From a checkpoint of a small mixture-of-experts model trained on Wikipedia.
Size: 10 layers, width 384, vocabulary 16384, 63.3M parameters.
Experts: 96 SwiGLU neurons an expert, 4 picks a token, a softmax router.
Below are experts of layer 6 (counted from 0) of a mixture-of-experts language model. Rows are named router (the router's row for the expert), gate (a neuron's input weights, with its number), up (a neuron's input weights, with its number) and show model dimensions 320-383. Each number is 500 + 25 x the weight over its row's rms, rounded and kept within 0 to 999. Numbers have three digits each.
After each expert's rows: a language model's description of what the expert responds to. This comes from a sample of Wikipedia text that the model never trained on.

# expert 6
router:506521490511491473489513481506536469531479510495550493543492466482530471528490537479558507487504492503476521510488514465516514512513448515497494518485486508525489496514477506460503511515505492
gate0:512546503547511512489533508486524503516491504506530492517532468482520509493501482508487431537466496480511471546518519528535512533480525490492513488553577494522494470500500521516523504518492487
up0:500515546475514478495531497481522466509523521539526451517529505477483517502493511496504468548533479485485525509453453501475471495481523525500470531471481510565516474550527509504537492491473480
Capital letters in acronyms. Single letters and short pieces inside acronyms, codes and numbers, such as the P in DPi, the EM in (EMD), and number digits.

# expert 14
router:518525485531484501489517485488552495546486529476513502542483467478502492482495502506514501495496447480512486503458502484490470495499473503513525543515472506549509479555479441493477494538491502
gate0:489478513507499556510525530497455473470517496490449541486491494453496474488474469513495474521470522474560507479513513528505491470511557538494509509509494483459550503482484539499505541483505503
up0:489506499534503526509489482472472480502501490508527477534497469494525492500532449485524488501491462513509503489497473484491504507454499508473518542483463493476507478544452468473558479472501545
Periods and label colons. Sentence-final periods and colons after field labels in lists and infoboxes, such as Order:, Family:, Postal code:, plus digits after decimal points.

# expert 44
router:507493485531464482513525481495520463511514492480508499518514487472531472483489519457494492482526477550490501521459492490486503485523489505521540537496490469531489497564475450456502451502492484
gate0:511547538550503480490478480510468546488496469500515485536515452495486471504503530539440480515506532470493507528506496498494518496482503504500511488496502494470525513564473507523534491460481475
up0:505455476499532468555495446482511466472506520524489462459505501515483502513465518543538513469483501538502508489534532503512549478526485517511488523491490503513487473501543540487512481477479487
Numbers and cities. Numbers and years in tables, sports statistics and dates, such as 1, 2007, 1923, and major city names like London, Paris, Angeles.

# expert 38
router:496508497499453461514504494494540524535511546500491510526465479497513458470486563433524514477519486518500554477451510478499509452507493541488481515530478501505532477511462484497497497469487453
gate0:512466536522490495477522507441506548516527514546482484494452461451531480533487476496514497539493519506510504479517502521466523493473504481485445527530483475485515530510507493527493515487484494
up0:504478538496531530509489524518432472456486511485515490471537457510486495476520466511540507539481511491497447460505471514503500473475495500502498524511509503517492469536503447507452473521494520
Letter b and consonant clusters. Pieces with b or starting clusters like sl, sp, pl, kn, as in slender, slip, Carabidae, plus Cyrillic and Japanese bytes.

# expert 26
router:478525490520436483528542449489518498524519528492551485536482506497526484509488517485510536497521490506476500475469513495538485456525483534504507534537498451520507503542484478471480494507495447
gate0:534571541546542524515461499512519433499464510483522486486500545505503496530472496498469501529490490487598482502525488495545519521545484528470502507519482463465478456491511522504493501496543528
up0:505493533473500459511498513522510501490527503502496553499554522478496539502538497502549487509491524506476557509515519523518504494471516484451482475475459511435516522496515486490524477503516519
Line breaks and headings. Line breaks, == and === heading markers at the start of lines, and table pipes at row ends, especially in lists and tables.

# expert 40
router:472525468497455504531501457498543477509462488467551503522490509480512483488480513488526469467505479516486518496495504496522492483495488551531515518529517441526495481535430473479477513549483484
gate0:479505497473555481512487470516519502512529525487542496435555537489516500479493487497482501483515473532490475477471471467544547473476534498493477491495490515517517509484529476499485519521510483
up0:524497507465533494519517503452476505505525493478472517550496507496487500475504523481500542486473501486482480497521519472475488537508498494507534476497441457496470515509474514543530495490498531
Sentence-final punctuation. Periods ending sentences, table pipe separators, and heading equals signs, as in census income sentences ending with for females.

# expert 16
router:489536471487485494517508447521554450535452514508523501529518496492497487476497499459497546487500492530458499491474514498480504460512462526507474541505460438492521441523484483500491464539511495
gate0:519495484520545521491477528465516505451466499497500464471498514471525482494533509507485485494532501498475466505481547519513493503506529520513503496463571503496483492475516503484514477489456537
up0:517496511507505490494495521529500471527476511493497513498478467473503489466527473509483495495523506496499539472496485464496483489487486498508515519470531504513470445474491497496517521512500507
Of, with, on. Prepositions linking nouns, mainly of, also on, with, for and listing words like such, including, among, plus word-start g or cl.

# expert 43
router:471486532493477485550516525509523492514501535497519527484492503476516464463489550480521498465548484502476550513481514499529525492520456497521488499559447490533513520513500462473471497531454498
gate0:519515483496494507541472517491480516477512472494526503481449519488454504491507523493519475506446514472508540534496511505479511474543490502514471503479425510496467483518558484514494485488473488
up0:450490516491507531523474506489484504508479451504457514488478493495517498484498466511527534511503532488484516473533515476525489515538515506480487499507494487498478503545499526467445476520541443
Event and career nouns. Nouns after the, his or a possessive about events in a career or work, such as release, season, album, time, election, final.

# expert 23
router:458494505519479477513521499483516470526474505511511514504480485481517463499473548488503481442514474524510526494499475504494514440539471516522534504518496485536519489516486464446490454516505507
gate0:494457545494488507512508534507483492547483480486477508495532442484487513471499478481468484490470545543453538512529499506502493478528502514496498508541497518506461522501472465509519484534522510
up0:494479534501533556501527513487492476519467505517518465485437492492523556479500519496503520500502467459512496491515490537445516523520467460448504513496517529495546503512546538459507497516531488
Place and institution names. Country, state, county and institution names closing a location phrase after a comma or in/of, such as Afghanistan, Kilkenny, Museum of Art.

# expert 46
router:484504479516460513557512457484549482502474510490528495522489472491511523486499513465488522467503487536451512510483499507502556493498472533520503517548467495534536463526485446499478503520528517
gate0:540506525542491505493491467518518471479485511527453487518494517469463514495521485486512501510468491514481502474479487463486450524475556536439480530476468470501500516541508502528496489503499446
up0:482569507489478504488486480528451523407535520462467526490473503468497500475490462494497475500523513509524505491495490512502470485507497546488481509502506531486481551484530466526498480503482499
Table cell separators. Pipe and semicolon separators between numbers in sports league and stats tables, plus list dashes at line starts.

# expert 18
router:464553489499494469488536462469503470510521532479501504512509506484540480525466522464525522484550518504483516507453536483503510523527462512500481505502455469518533499495488502495449486493482470
gate0:540507553472459482500530498523486502454547490499488512459511479497530502500497482505492525511479478506520475508514572495525479542519496501477487527557497516514525492514535505549473524518515500
up0:485547489481517466494528492487488483499519479519499543443487533478490517469493463473485520508508532540489524493493498468502480502529510551471473475504539509497465495506521513513497518537525509
Capitalized name openings. First capital piece of surnames and taxon names in lists and tables, such as Sch in Schaeffer, Ch in Choinski, Ro in Rohtak.

# expert 27
router:465504480487495460497535482488517503576499502474555514540502478442529484492509484473516550459517464509492514482452499533516501451511499514530493523511504490516538499545485467489454453503492491
gate0:476479536492521486515503489467493483496520479524510488539483516486543522500492498504505552530488532509511451497460511502509510533486463507531493468498492473467485499512463529549508524483505476
up0:459501524532542539494473497494487500504451512465511515487489496508473521480512469510496509513518541496503507480488539495490476454540491516520534539509482495496470563500503474520478481520492501
Numbers and digits. Digits and number words in statistics, tables, populations and dates, such as 111,000, 250,000, 2:41, three, many.